python train.py --n_experts=12 --routed_scale=1.0 --init_std_router=0.0369 --tie_embeddings="early"
Below are experts of layer 2 (counted from 0) of a mixture-of-experts language model. Rows are named router (the router's row for the expert), up (a neuron's input weights, with its number), down (a neuron's output weights, with its number) and show model dimensions 336-383. Each number is 500 + 25 x the weight over its row's rms, rounded and kept within 0 to 999. Numbers have three digits each.
After each expert's rows: a language model's description of what the expert responds to. This comes from a sample of Wikipedia text that the model never trained on.

# expert 9
router:489487520490524456466471503487472476495505450504464511454489489514509499518462521492540519497504551504530493494516453487519496476491509501469474
up0:529553531474497476525475496520520519522481497491473525528554519503492514483495497536497505481498557481509501510524477500550462511495459522469516
down0:536517530495479485503459489493529524486475523516429485483519484481492439501539445522529521516469537479515478507444519471512523501490433484522498
up1:492527479508562508469448514496497500505493513504462511511522489489494470448465505497479523444492523520470511526517466480499524481518471488502482
down1:493514532499520477515497508455458522509529473479491515482522498516465533496494475506471473458511496498498510490460493510516498521474495474497497
up2:479582525499546507501491511468552500512524525510495548480516501512480463560514491529500475530466477490510515494497522517475507484512490507508503
down2:465463541489486520492463512518496481500524515499484508514499523477526463498459474498512530534490492498500510505486518543482507496491499536511468
up3:522455536456504488497493522504492500504504462499532558488505501472513473516479534498519530509487499510543461526482507486450469499482494469496520
down3:497487536462467456494514485507535483508493529518532503533486534501504485481549507511517490445528490521489489509482484506500509471477447514490515
up4:511501509444487505470464511505494455488500531533498502473513498473525493525523520470516516479508476499454511522480461499470487495506480496467502
down4:487516451471467503499477460496448538521497492505515496528491518519521506457551499529538521483484449517484497536511532524507484491499485532480479
up5:505514504523498520512450502490464477521488474497498549438506515501460515510515521501531554453488492479485520528458464472493457559480506493494516
down5:502515528520482544531526493522485485495464470486509440478506477458499501471526526494524497452476486455498541478552510465524512507497486511499497
up6:504468485546525472483442490470483484528515509505525488492484510453556500537511488466510515490542502505477526479516486480504426510491516490551485
down6:471467479463487534462486479517495491468491483477508488432494512495459513514522495485544512524495477492527486563492473527522494511503525512535518
up7:492495533484511455506492526515534506491498485516485500511522462503450469522485464500538528544490536492476501522500523517511452471491529454486505
down7:506523465529494525542518502519492483473504505507452473488500499514515495485511480470520487524481497493505473503488494518493512527459511491493462
up8:476517480466469497496515514491481480476516513465513487503482497569493521517483467480510546485504462544484445496544523472481449520499522506467494
down8:480505496507509541497492488501526485525503523530535503533472474566521536471514466457471559487486481522501461492519536453494487492550534553497492
up9:505511502511511518548510491467512539499518491518496494506463545478460487515485498484518487498510464481506515536539453493459491507491510520458502
down9:484475492553553509473518517480486530504524485509476486479505481480492468532533492511486534481500433508531491486449479484508505490514492487454514
up10:526544523545508539494482478514540489495473480511466494499455465462498446554496486470488501513491481490536496503504496527486511501492454492491505
down10:512474530553562500492525476522517510452474504505511544479491464463466471483481508489500547528533479496506472534481463486485521496447480497531533
up11:451564519458464508478479513518503517509532513472470497504484510517518535481470490517511491550465516487528420491496491480565496533479507493496484
down11:468511484506466487501457515510548477515491535489515485478490498474497524526473507492515479497474536485567444530485495467492530480530520527553505
up12:481517494466489457498493502550488493505494482470521504500531506531482492485495459529539470508524522536475482482544487500463490487484530495514532
down12:528507470496519517505478484510499469491485477510505511473511512524484529461483486485545497457484558521502466469466495506469519526526454537484506
up13:519503475504493508490531483503477515485509447499458478506552482507478459521452512487517531532546534508491510484498443494507464497485498536532478
down13:505498468517533464490485481500524508441491513527480471527483484489494489499534500479538513497509502526511515508453489492463522497480463480532476
up14:487529521492521544494507491497500490472489450508497514491531486532464471492476486485510491541470505477512515476512462525501519504464523473495500
down14:501505494540454485543543490477487503464552495524491510503484474522536548487506473480534446533484506523485487516468501502497520533512480482531462
up15:486557487456525510522500533518471486523505485436494488483511526483516489486512484469478475489493502501469503464530482478511479462527490492511480
down15:518474509497545466524472520541541494515508492525492464513571511492478506481489539517522536489480466459484543488476503481512523538553466545500498
up16:492509533500473507498516514505519506505524476461496528491499450515490511471509452479459480485494495526489479460497494441415448499529523490515532
down16:517503491465474505443490467478496526488482520519521447482532495513467485443475490507523488504495501523424518513512530489449518506531506527536480
up17:520491514484573489472526468475451491469549545482527505456499465498480565476544491481536513531517433508508497519477455509544494495502489488499498
down17:530508526483501493517540550450470480498545525499448473491510520509517512493529476482511457497526495530520487497475507520528532479547515494512464
up18:477525529471549532512509483512476520521518508495496496512480482482461507518503550508527485515508513510499504516522448514529478492473493489505497
down18:488513515501539477508495487525480506535502533505526484516522494493457488464509515516480472488487517509500475554507470502467471499504497510498538
up19:506500480510458529494476495515522495529526498504515513494491502495478522506513495514482471497479522540509492514494488524459432490524516462506502
down19:491503496461524480472517500500496463509471540500519482529533506549482532463562530469477495471462540533490510472538493508478535504476507522471493
up20:449498530548500569457496493516484528496493497462484517495492474529488464489492496469503476514497481474497480543534499486490508516498501482506492
down20:495498461540519497502515503495509490489470510485463528499474472487536526455535518495497523524519470495485459507531475514483532495466539516495487
What it handles: Government and military titles

# expert 5
router:445516545488506486513485480507505512546555471512503539466469502529519488482504514512469501522463508504496441529503462486500486461474457455498496
up0:506537527501522465512507506489462515542544515460467524501473480517500516553498468458553534485471486487505526482538483500513502423503512505487491
down0:500502504522479516521456530507488479466484494526489458503498505507486452464477493503484459478474475523496479520476500484507522492476470481474509
up1:505469505495511536551503504579506488565512508499492529509489472482486541498504511499520493508477507520514529488510499484500443473536519491535506
down1:473464477525492479464535448476505540479480520513499513463508494455537484528556473527471510515483516507484476509493515532472558475518445504485466
up2:526536520493506461473486527519532470528495515483498506461523538475513531537490468535532516465481538484503454455504495483485514503483499524486526
down2:510490499547511465502500523521524474547545473485520468482514524530495489534531485483479505494501503502502454505483488522517491543526495480496493
up3:480504529520507497514442491503509512529484470496525516480503541463507496524474496463506495494539500512465485483514469472535514448509459495497509
down3:513510518556492505479538523483505501463500457513468502479511502479504499501497473511487530470505519521518460506468487499520513494516492483516490
up4:501489487530511510498552499513509518536488492484456486486501498516475483516508521497517475499549479501499489478493494521490511533525533483513530
down4:503516492462464482516437526485490492497465500535506512514496492528480460502544506534533508502470499516503499552465498496464529511514521525452539
up5:491508507496492495480434498512464525516504492441526522499501488501502474561509483524545541481507527562495449481485482516516518518501555492526512
down5:516500510501484526488448485482504494489463449458536522505475491485546491495470468476510504521518497495509501486484466537487508512521448506509484
up6:490454486524470528521479473494477478474492482513483555488471500450478530519490477502507483549458504466504487476553461469464480529543542499525514
down6:478487498482502542505523457513536460528491499522496512504517485523522535485547513518482536528482516477495487525529505519477485482514489474512497
up7:513445490480486480536465515487521449471556472491450505482492498493507518507482539497459545494504518479499528492543494495515491473467503451514508
down7:514485537498484538530497515476498527444512493524480467507512489459495464506503537515466507523525488494526492463531466514525483457554505476538477
up8:526469499500554457529512505512473499528539513501528497502516500524509509480494461497501479481549494493479506502471516499485491496544487493483539
down8:492514472482494469483510512525457525489534503484497475475515485511513500513490479475463483516493534518491489481518509515508546538478466505494534
up9:519481502522529515502484506532483475571517560508542509439501491469472464500523487514470479476474482508558426460528530485490495527520476470485499
down9:476520471549520481488508491459525508486496478488522466488540508431484503511478444467492487493487457560500492485507521534469533505481507475462461
up10:524496533523465475501468482500461466492484492509490526490487526493551507505466474469501494528506510499508473498529492484521477515491479484487480
down10:546457497468485501547484535481530503514490483497445513527537533470494498523518504534531505533498480518490500501515553537541455505519523469500473
up11:511491507469543442526489510484495484537503510483549508461505481500472467510491551480493451549507504504482518501496500520506470534492550491503531
down11:493544499525542482524517529483509479505482498519496533503486522524498497489471498445498516497530529494484497529490516487532532503476515511503484
up12:478483494439501521513471476500508482465452522520507508519511514537530449497500522497513486550524475484504530503507475501513493480473509491470486
down12:521520496502496509502435505494535547512464472490481473518516521472513447497476436510472510496490510526483477506522488537510478503496504487478486
up13:516488508456523475495485472488537498504512518500463548507497480527542508506486513524503487517493503522484529530478486493501510543496505525470530
down13:523507507518483501558461509446503499487512476483477517506480446478472500480525511498525461470517475478482529493497487514522512519466466512487516
up14:477477500484542509473448528495495478535510512481549502490498476495512517554491491504511481522499542501517483482499456498501473526473514462435518
down14:483464513525499485504484510510505506503463484543539495532510521504466517520502536470492489461491497513484501494456547491540556490453453503484486
up15:506470489516462520490523497506499486514533548467498480509479462512498525499520527532491492483485508483501527529546509418503504515482521487497522
down15:471457482463459485554467463517499529456512531492505516532497490508530499468546524543497498517461484530495507514501494457505451507499519491472536
up16:469522496476550459521480528495512467496530518480511449455575508531526498481489496539502454478508487503495509511484520504498477493472494491483505
down16:490514472520525488537539512520499484523490498521470493497517532485512507519493495516492510510501446463512500493504507500497524488485416528470502
up17:505538501454513452527491530483495505538526518476527520501495506543496440527496487510502439453456528466458492497495477517513526539514494480494547
down17:538503497529502548507508497529507517475459521524500520448496494435513467481481534483499515485527528520513539495487502512507524505520468519528499
up18:489499513516507488492511489534490493520481491475468510487508464489522491496514490490505489495535532477511482454536486450492510490505513497533483
down18:516471486484450521490460497504545496525469481450483514520521472508499510487482514540490513495503497540515456544478516487472519471522482533498508
up19:459458492488491456475536490501487486504492447464460489477500502495522476523509478543489571478548516486534437508519459532518485508478546489512496
down19:473515441501514498558489455507455497518507491533495498511507476480515505502512500494478546555530505482501513501510467487489500529519524455546505
up20:405527468502505486462494503509504512504478499503498511481524490516494525520514522522513470490487520533507462445537510524462503479451521492513521
down20:556486506502512520499484486508538515505443494549498524505483490529498500521503451535507493501532536517558500523522496540511444478539536509534460
What it handles: Dates and on

# expert 0
router:492513469498544500471508540509488485522547475472500482421488465518479507549487501510473541470480541478528484507553481478522487483504516502491506
up0:482480492490476494529517535501491539467494486499500498498479497506486478485510550465511503439499518513480473519525529476489455475481466436529522
down0:492475526499494503524472553455509487509509477515492523528494479513463514454504491501495463479545537472491476516456479494448523463479523505544507
up1:528474474494472500488472510505517499517511523465466471553501502466501490499486520491487518506514508497501477465483499468535491511476554530492469
down1:504540463454443473493478510498531481476521533528527496487510533479485512543516532510508501537503482519483533501525497505504509466489464533509484
up2:489540478447471528479513468500489537495464508533469520479500527522518460462460472473534475486524500524504484475503460524477544488502468523516503
down2:495485505493501522516513501505500518478494485491511511528496467480522524442527501524459477497511485513491501523521524509526438515517483503498506
up3:523495470464543535556482513513519533503537531526518493477471474493492479511533505467522538471476529517505457490492469504537507506499496476495484
down3:518537512516449491546496508475476470535509499480494531536522498501490481517461532460522474540484529488482525526497501478445510494499501526459530
up4:497450521525547453524478475461476466531500482492524518469517467472473534513493479462491508545527511527506484486523395513505490550483469516493508
down4:520518475550468482500451506498509516516500511472498458477451506505510485533488467495465522480504468523467481504453524460536502525456497504484506
up5:525488509425517479481500518467469499521543476497492489529498451482469482462504537491513482499528504459540542481546456491507491478533457517478518
down5:498494497526492488486438483498498486508482488518512522532505488527496498523486467450492482503498533484487476466516534521484498467523521475474524
up6:472498525496476506469526444490500527505490465537499515491483546508485496470494518519479512493525452525495511520475499533469506500487545524543471
down6:507471504509536483477518521483495481485517486519499520459456516494462506524495504495503543503504491509491476509482483500493542542517508493498469
up7:516459499539458492511464469493494498516496494514479551491495527493551529487486476500513480533520408506526513490456534456485469500485507510507500
down7:515500510529482495517494500484512535503487491515484553546459487527497501464530514516484480513485435495511548500473493504525469533484499490526521
up8:466525479443502524496546456523528546534494474422532493516503509483491498507523421499502509496498496524520501474492529462519474442504499514471507
down8:497480488510472512463476560524538453481505519484513474527499524507485538523456493479516522477488504486504476484514484478499505513527529499496453
up9:492521536497525515482474487475554521515501507476480512469485473490499508532498543474514494482515500469516489476539449486496496496469511516460492
down9:473539466521486464489503443499479505460504515497464466488525501465491492517451473488491535550517478473492511508485522488480521517468499475519473
up10:521491513510518480532461525486500525525498529468488503492520463491506520518524487528472496517518489534484527508469535505507509536464546482538516
down10:524463497491449472516486476477511506482521521534476517497515473482460507485512496525516504461536466521446494483494523448496494513498520466562488
up11:501498543481516500510465492496504492479482474487499487449517499510510501492498486503506444499464553513479505524518477539515481494506510497502493
down11:506528486498503476443497482511496492535477539475496498472505494552525521501474512489534496513520508561533471484472519564496460487476523545476481
up12:481504537482480547494495504519495486473510510501496511520521514507520475451449465505493504507501486522498486520521490476546505467523495509515484
down12:443480538517529520543512533505537514518491491505558495533504510486531502510481466513517513494477520503499523492479473518461466537528475458524490
up13:487498522507524551497465524553424448501477543470482517515496476486480490492522484487520481473544474535481460510484486469490524483524520502485490
down13:489554521475467490490509520504515510502532504527495513470508501485535503535471499519520501514527505502496522545527485451499510489511495522473561
up14:444475525488492512483532503515511480483494508498530488517492500532446517517481456470530495528443533507499477505495506447462474524517535479533551
down14:498479468509512488522474495516499496486454507503520508446532536458521497509486503500514493522493501474516484483469531512534480525483530512530504
up15:480513494508519504478482522474480559498515554486525504507490503480509489516491488494506509495523525496495483551490495531456487486515520484474489
down15:527464502483475524512476514544443484513531488468514482543468515508486415508527477454529501492492502543491485498500520514530514516534553484465516
up16:538497467466502451510478514470514519487529460495518502437514496496550509505493518527530520479535536489514482499478493472520476510482487504479522
down16:523498492488487488498469543481521515509470447525511489492499514526499507497499473492511528489554501486498525523471516496452468467492539487510530
up17:487474510485489473546490537497500500476523444471525485530507511512514512512472500482490525490520487517459504487499442510516422462445509480476490
down17:489539494509510529496505520462494520492482533542507495493496514495499516471469518507493532535551499488532544520498523459498531468483541487528510
up18:484502517495540456511484531483479534505527472491493492547495496477523515497463509504489521483544489483465499529490515470526466512481515482500501
down18:517512522515536496515560514527482494457498449460486502469496457513518503503493524507496510498522494459507511449480487501471501535454496489500483
up19:518491481503474496481494465556490505492496503476513509458470514493472518518499493504534505492495512534525496503488540467464479490543465511494516
down19:499563499490515530502464490479518475482514472526461502476497520499520480495533495470502504488457556480514491485495484509487531522506465502514506
up20:532516511549458489440525540468535538467462486478491498501476507508541523539475480507471526496520528504527506532487537522477433540447490517496478
down20:525513487558503513452510537524484511524475494501488564482518534524499542533507482497530556513501506505522501493478526510501464524458487460501488
What it handles: Sports team vocabulary

# expert 8
router:483502507465533503531486522489486478526517489496494501451484444531486476510480513542503521525482498503513482506528476495497479457465470452495522
up0:507472499520513493519445493479493512550478503507490480494489460538551524515535460516494486508472485477487505435527482479493514531488470489486498
down0:488488498471501461515507463522530495546494527502501527486506540466467513515540507493491512513541474486556502508448510505495537496476479545470513
up1:515507512578515547527509499488515516512491494492516543504460515479493487472518524493501485463484534534481494485485481478483481476504523453515466
down1:522468494485486491493517504455493525502518530503528474540553503470484549510485488504484517534485510540520479550474505517490465529451501547481508
up2:468492496511499502508492454486510526511513471530544502490489481497469478482476488489472531485523498497469507566507492495504519575502487454473496
down2:503537518516523500461500491508491516508498554489454494511465466509465543511517548516486515538443477474490497479533519480430501478491488489518521
up3:478509482462489485519492526507526506499518513524548533485514548495542523509463492498510514485492516499504486490512498478551476483484516451484546
down3:475487470521506474497518499515520503498518512495487488486472445565494502496497494499477512487493488491517500581523482492523546511486464468535525
up4:452530492469536489480511561508443480506543432492474559498534484521540499554480522487519533477458502482533482467546442456517462482479540482455521
down4:471493538524468506532495518508480486450533490543546502546483515509509479476498490522467479527492520447470509494503517559454517502513467530529439
up5:497519494546507514494491526546517503511498486473494530482491526489549551535534466489437530482508504494458499496520494492487498516498502517489533
down5:508488443480548476494518505507498496531516513494555529483506506539501500509500555488507467424539527522502532498518513538485500486493535513527491
up6:518476526489550485516434576499513538538488478479515488435545469495494498549459508567509473471493525546498491500528507490490483519512502493472501
down6:495483503521517462455496530482487521493463508452443467478580499502494487503478478491504510490493465472494547489501490503485539507490484520478541
up7:485521492535471509491484499508475566518541496498519524432507516499504491515508490549507489513444496457494475480487498495522504550563513498492528
down7:500484496511425498520520513514511524502528488507494479417452465520478478544516461524511516479530519496502485526498469460540537479485500539511491
up8:497512503480519500496486473515484484494504504517500511488513485469503508499554453472481530478482489477539482500479474505481487534510489488503478
down8:531463523449514509472494528526506518500499474485491489490520497492523446492471507501499536546530496560518508492525513561484567527516544464484506
up9:499507471520512518474468534487515517505501478497529530471531527452516499520489462530459549476505513497465499489477517453512500547477477484477504
down9:470475479487537474471535500536518499519559539479522550497479490461518477514529522512532514480502496509487519480505525559514494504508544475489484
up10:501495501501488465481540490553488486498538449479490512501457471466509502472516464511503514510481504441497518476480515469484538537463505500510493
down10:511482483533498511494521529520501538482502482536505463481509478510491479506512509466515506463469490455507500502507491476500542488491495500495517
up11:470489491525489487457507540497553532547512502504524497512513514505531509484523405515491529552519531494495511499461452471520470513527513452491488
down11:512510505496510507515500534483485506530491480498501510508463559474495504507521547494439497492510525464463494473443510482422530459498482472458511
up12:517484513475516534488508526513513532486520499506464531500493464522477533518487485525522514512494483486505475493498529514529470530505503474507483
down12:458461504454499508501436490487498476487482576514450488509516505466454512531474503520510503512438493506475516483500447526492513460491525495497522
up13:484508548505521489500440489471510466480498510486525561490485479524519516517458502511505521458525470495529491501491508495533500490527496484478469
down13:526498503514462448502531476567473525504477535491512510516458481517498529515501491487486526473512546530526512501528509525501503532511516551452436
up14:511491512533546527500505566506431543495514526471519502481476424526470502518516479489467493487491509480510493508499523479566475495499514476479531
down14:512536493533559499496499494522496512538528528505508505467505535501492460510524474539502494518529515560512494489505528490509457498525472470517491
up15:529476528523524471493527570481517522482497456485537502508489530534547491515483535502470480503472482504515486501482465476533493482489494504494506
down15:474462464485528495491518508531537495514500567506499461525474514496538518544511485511471502464443455504506494459506507485489496495530490498494501
up16:456511513456518488515460516538511531515503536509541470483562508513479485517483529473547479503516533493556527531497472535526513456498536479448497
down16:471487468533487508496512510532523491499506496508523498504507437484500534475476485497531509467483553452525514502480508490472493469538529480522517
up17:492501509503493484491448491476471483538520500488499487505530482487533537509458491478524493442452468524469500497543511453556514538463461524450525
down17:487500511525494523469463497492456460533515494524514542501505489506507463483532498475504503448471498569521502565481511473540487512505498459494511
up18:482498502477451458499509487486475504483549441480507502500515517493522524509474513478485519526464503449498491500468485518516457504493500475448498
down18:466493511488500534502496501529509518495537539507526507529463536521495522495506518511474513518487511491540495546537532486507459512499497478494514
up19:504506461481525532513462506539506484493488505498482512444486492526509523530500547463492503487509498493509515492506495470494486471562521482479518
down19:516519542494494508504523507463480500496498511515483467539500512537516497509460519476485480499538519513542492479459497468506462527502484501493530
up20:447491496470510510468448532501534509507514527468518525489480501529503517522541507528484515458455501465504492482483517498540489544517516491485521
down20:467510499514478451519525495471501488494489457506477523484484536488504509511487511481542480492506522523507481495513534459505520459534506510532522
What it handles: Sentence-ending punctuation, quotes

# expert 11
router:474500564518498530502485482535483490553518484502474559467462465500481516535505524509470524482479505506517499470515470465468487477486500483503534
up0:556429467502516501522497505527524483500507522512467498516485469518531536496509490477502445463501475520476510503486566471508531532480524496500492
down0:478474489581513542493550495540548522523511537482481456517471546508534538528500496480518518469504451546453478511478509461506466476471537506492459
up1:494520503438490454515518556505526446480512498505508499525499520557520451485499477503506515492513492485497514554516445509513513457496512467477547
down1:496565560500493462452498520498496470475503459479475472503496546523519516496528487533506520467524524459498520522552506505497532453504511476510534
up2:512522497475491515443495568531484504494490509510477531515499489484501460474505501501524488485497522515481459469515490501486489485484499517517490
down2:451508502500477513474521465500511458504560513525505523507476534475487536481492516519505478489483487526511507487514503530467492525484484445502509
up3:485533491466522498515524512500500524490556473514527508500562526505472473557433491493515496478458468509536491456492512476552520488485519494459518
down3:548563517516515545532503527503483544489545488523497504522495502483488506467463453511533497491474511534502508474475536514539485477518490503505508
up4:533439532493514491503479519472485500479499488513506514487485513491477501501510543552507488459451547507467493490478463537484485481535555510497512
down4:479546527509504517454513502504471500506521479500521504500521524516538519511493524547464487437458525477495509507522474530487514539487514491514524
up5:484509496487517509502516531541520484466520529474537477498518527470500501488485494496470485524524504537464456449528489526555487490451515509515510
down5:489516489542527513483483499507485501536504484534513493495480492492468521519504503519516506533548475547501474470502526549501497501478493516508473
up6:516446487508483453552537525499508516470480477507475503538482434499476505507465549527526473514481523441505506546511512525492449480455521474464503
down6:488495503530509504533535479506529488524520505479496489473492515442475466510505518540501544538495516517511500541499488507456466522540488496490522
up7:462534517482510494574527514494474512507528490511501467509492468510490500530486583491517499487509542481509470516518516523509482499484501493486490
down7:501485490547505492500518526503517497501528512486555573485479530503515491509507467495537525515494497478508496550512472475474480462514445473512525
up8:486463462486498526529497497452485491508511512524527503518448465491492449499481476541528524464489483452442509505475465481471512487526539489485472
down8:518478540552504515511490557510470501498483531505507531521503492472478493495494479510513501515477481506501527527456526498539521486509506482520486
up9:478508493510530512537506547528489499485511476454514499473487476474500514495524465495530442564448495480534495531499480483493398525518512457498504
down9:514503532469495507496482492532516532468490496512537521476471504513509540498497519496486442518544491522565504548485475492478508486491466472502534
up10:474484449486512478518529499543491531536530519496470504496517490476469496530475523493513524543477507489489513507465477480498478530484529477469556
down10:508485478474520476501501496525494552509516516518466521506522504492477535508547520539496528527516518497511502524483488455448508559507525477472557
up11:495520495436492493488497509517494523493492507462523515500497482511498487523497474477534528532515497521509445475464519465481530530480506493469535
down11:507492508485500494470511503480497506512514544466502485517497488486483495467530488505499532474488511492466474513476480461495491533553508482471578
up12:470485513485514488503465473492504462546487512502539472522501481485514454538527515510490505479555501522478496518503514491560530465481507471490475
down12:501487533489503543481519466494502489523481503467515487486485494482504478469559471520475543495496483484465468501525519507487525474487499476518476
up13:501504489496501511489494524517524503510544493479496517483509517522509466481485490539515494488467514530489455490490547513488480478497466510479523
down13:459471506516546503487473492535461471484525541523514495498470502516499508480508538495523473468465486509533521494485515481433492472507535514505506
up14:498450539500479513471513516530481478466478481516462506473509497480528488496456484539486500482480479503493463494496516505474496469527504515503511
down14:527479533502521504491494483476524475511480506469509516485491521553497463416480459528458506542489485510513469540518535523499497468483487541498474
up15:505510480471507522455515479515485449482511507474516507520515487528517513501499483486515505503506513443500503517533523518528482495480515473483490
down15:552493516541520515513506501481500528524492482494521494514481492501504534457493513511500534515479517524467501507453492452509524533495447501521523
up16:520513517484522504472443531512480490455516560511511485481482472491533470512482481493466529484481485496493535509511495478523520522524478489519491
down16:537493530520517527461493479485448473456536523488468498508504507530522512516500495536517531530494536516530512489493493492515474481462464492532497
up17:437545488470495487477512513518488488473495524526533501492516482505536508511509505496472519486480502505528481483514484477558467484486482483470507
down17:515525548471454515479482491484457503552500519476524512547525512493518485482510496503489475489486462505514503465535503492533467473518488490485505
up18:515515491494510529503508501485503501541486457530511509512495489528491489498451496474504447515504511537452527514494501510472486551550482478506516
down18:527486484486479489496531476481467500502471511499480466485500516497472475502504521525524499483498444506478499496505469506486541489523494474482497
up19:533504467527503526469500506446526489509491478496463429520476528484483475456478505483449550513527499514495548502492478500513518486499494541507467
down19:510451502484522487509486462496506471463459468509484472474535483483507480501499493452477462511538477492483569549479468501529494497510484482530543
up20:451551484498543505446492519516478515480492478457499538457554478500522482502511535478482532480524497509458476499500476512489504506517471488501513
down20:464515487474489488504500492503511487420488493528463498505529539506474498509523526492510495536494490538508507453494533498470507485520442469525458
What it handles: Construction, distance, coordinates

# expert 10
router:473512491480504497520507502510501481551540492487501509490467476520501479508485508511490534500485501500523475498563474441517455496487481466462497
up0:505526507474448504460499487528538514514497464528489527501529502497476487501514532533507475512529508522520470510474481510518458510490508466457515
down0:529499490524493525494507533520515471470502475508515505478501541512522484492502494499521477522519457520477453543477519495497532513508495511484518
up1:476521497492506500537499525539516507503526481489495525447521499532502480527483504479522490489435519508484513482481483467465473459485542478485512
down1:467492521497482469465491489442486514490498500452534477489465511549489499493501508471532519477469492510488493448497516475480465460490506482477521
up2:484547496519475509448490490511506544527516498487495497496509481522462516480516503498494506501512549460509522503520490484500455497476542502509501
down2:445507513477513523479502470466489500493498503525500481514484464498486477481465531489497476500494510462478511462520504507478511523539530505503501
up3:529471523513487506500450493505495532472479471469475514506521465513524501560516518505526470514528524495542517539451517474555515517502496522548503
down3:494553494477508495503523480520501518495506498503499504545474493529503548490501503491473510502488487582537479517507546490482505484513490538518510
up4:515464511550498537535509518495534494528494428523486521464506525514517525499496493514493493478486514482461458464502465522489507468473503477497536
down4:518518501503516502504510485496483518509473498499495511504512472482461479498482447476538500537512494518527487512444495522493525514487522482477511
up5:474499475498518530486450508509476472535524495473531513473498459487497536513502514441501500521475492459511465525471445454513458466518535501476510
down5:502454526501493511514471503524448451503483524515539476487474484503507507455473486472474488522496491500495492498510529505448508527503527507481541
up6:487501537450544494492507518511470484536486507537520545511506487556532514500548533542480491475498525472499454471473463488519519482459479492463507
down6:475527480483524518464507504536516479465543538505457530505493452494460503497439504511506515484490500533500499488503494528446503545529479486501506
up7:529531474482517509509511507497473484465492499515494536485525516492485480530521519517485477473467492495515542538512461500525540473502494514472499
down7:507502507482495486529544501487497512514479481480501481505487490493497529488502508519515519487496487577459492466507526545498494532501454497479513
up8:533527485507484483494445506487493501556543530509500505500469476517486528523538496441534547515444466512477528501479513459515516466516512487526537
down8:497478511505493558491480470496508482517508516478531479480532413541524539459505514494485554489500488493527514503501491483494502527442524521483488
up9:440506480527526527506523528500563516499526518498511504504536494537523498477490473453487523530530475494515434515510476467490449491506461488510592
down9:564483511478500489488513505490508507459507489510510472520517476461485512490516462501533467519540488514487503535528515488459527461528452526478518
up10:524474518530573478485497491501511487512524480492500490501474487503493471509496460473513475515512496486515491485507484460490511442507525489525504
down10:520490489536490510500513542525519501507509526479528506460513502470485535522489425515539519486500515497461528464526544473533519494495469475513491
up11:483455527510527499504506509483519489526506537480522490517526490499463531465472488470536479485535518498476495516522464517505490474527547463517479
down11:487467487518497523507503506467492484471470511482505518519513493476505504504539459476525529475503462494470538499512472508527557473521495516509448
up12:510514506477512511515502480483473469526541526507476510479495524522485510498501470505508502466469499453515505501525508486476522460511523497471535
down12:505527466485465509474522515528520465456515550481480533485494513469517509470515475499490521502486518505505533528481473488505484474536535487533482
up13:471459505519527482489452450459495494494534524477453525502485494471505513457503526479466521491493489484485526494489476496517492515482514488552507
down13:512520501472505536509488471475535468420524478511512471512522531485437497479483516471468481492510512501499535512505501535472522491493486463464500
up14:496523492503527477496511498490491500542524524486562471488514461562490531519508496529532503494478513497474491496510475499534494513496499473497477
down14:494502544501525478491502532490512497474490513504526492468459503530541511499476489515509493550538507572514517490457517538525456523473473445504507
up15:505535504520493513502465514494446504579519493443509494494479482502439529540520484495542485477504484528491495480498480486527485498468505509459490
down15:492532489509506489486480486515545508507481512491501507487479486520489517546518510509544511502481490525493505519491494489473508528505517504522529
up16:522505506508527512544470507513476466551510477482527506476509499488468473524483499501493556491465500503522491487557501507531484511474504513494501
down16:490507470503495458472521492507506517481536516455560498542490474493534548488503513464465491449531488501496522491509526447461508510554502528511504
up17:521521487537509535493505512489470508501521483481522535469474495464478476531500498496473514491496531533509500500500531502462497521517462534509495
down17:538556470507540549516475488566525482472512531492462509492460516441511464543511507486527541527506476502485462488511459518502507555513491511540505
up18:489450538512538505494454497513511500545507533475485485486528440510512480489456547493478475537549550439472501493528502451486486498476553478514503
down18:475526510493516497479525494504496501478521547488533521512447489528490498474522551519493528506483491495501468528504467465447480495511501467514512
up19:467532482474485496480466522538489481490547472542451522536501484526521495497517533513494474492504544454491490489525491476536504525516548507505502
down19:496479507519492489514466470486535480500503487502513464485457482506489530510497487500482482462489483541518505509513526480489439491510491493481512
up20:541480489474525464451498532518548497542508500525461530489520530465489496495466492500487513516501554474507475453529467494502525503476507510507499
down20:521486489487492485503476527522531503491561519484504522505515476517515496529514455458482481524466517493499494527498498469516476479499504506514484
What it handles: Small numbers in tables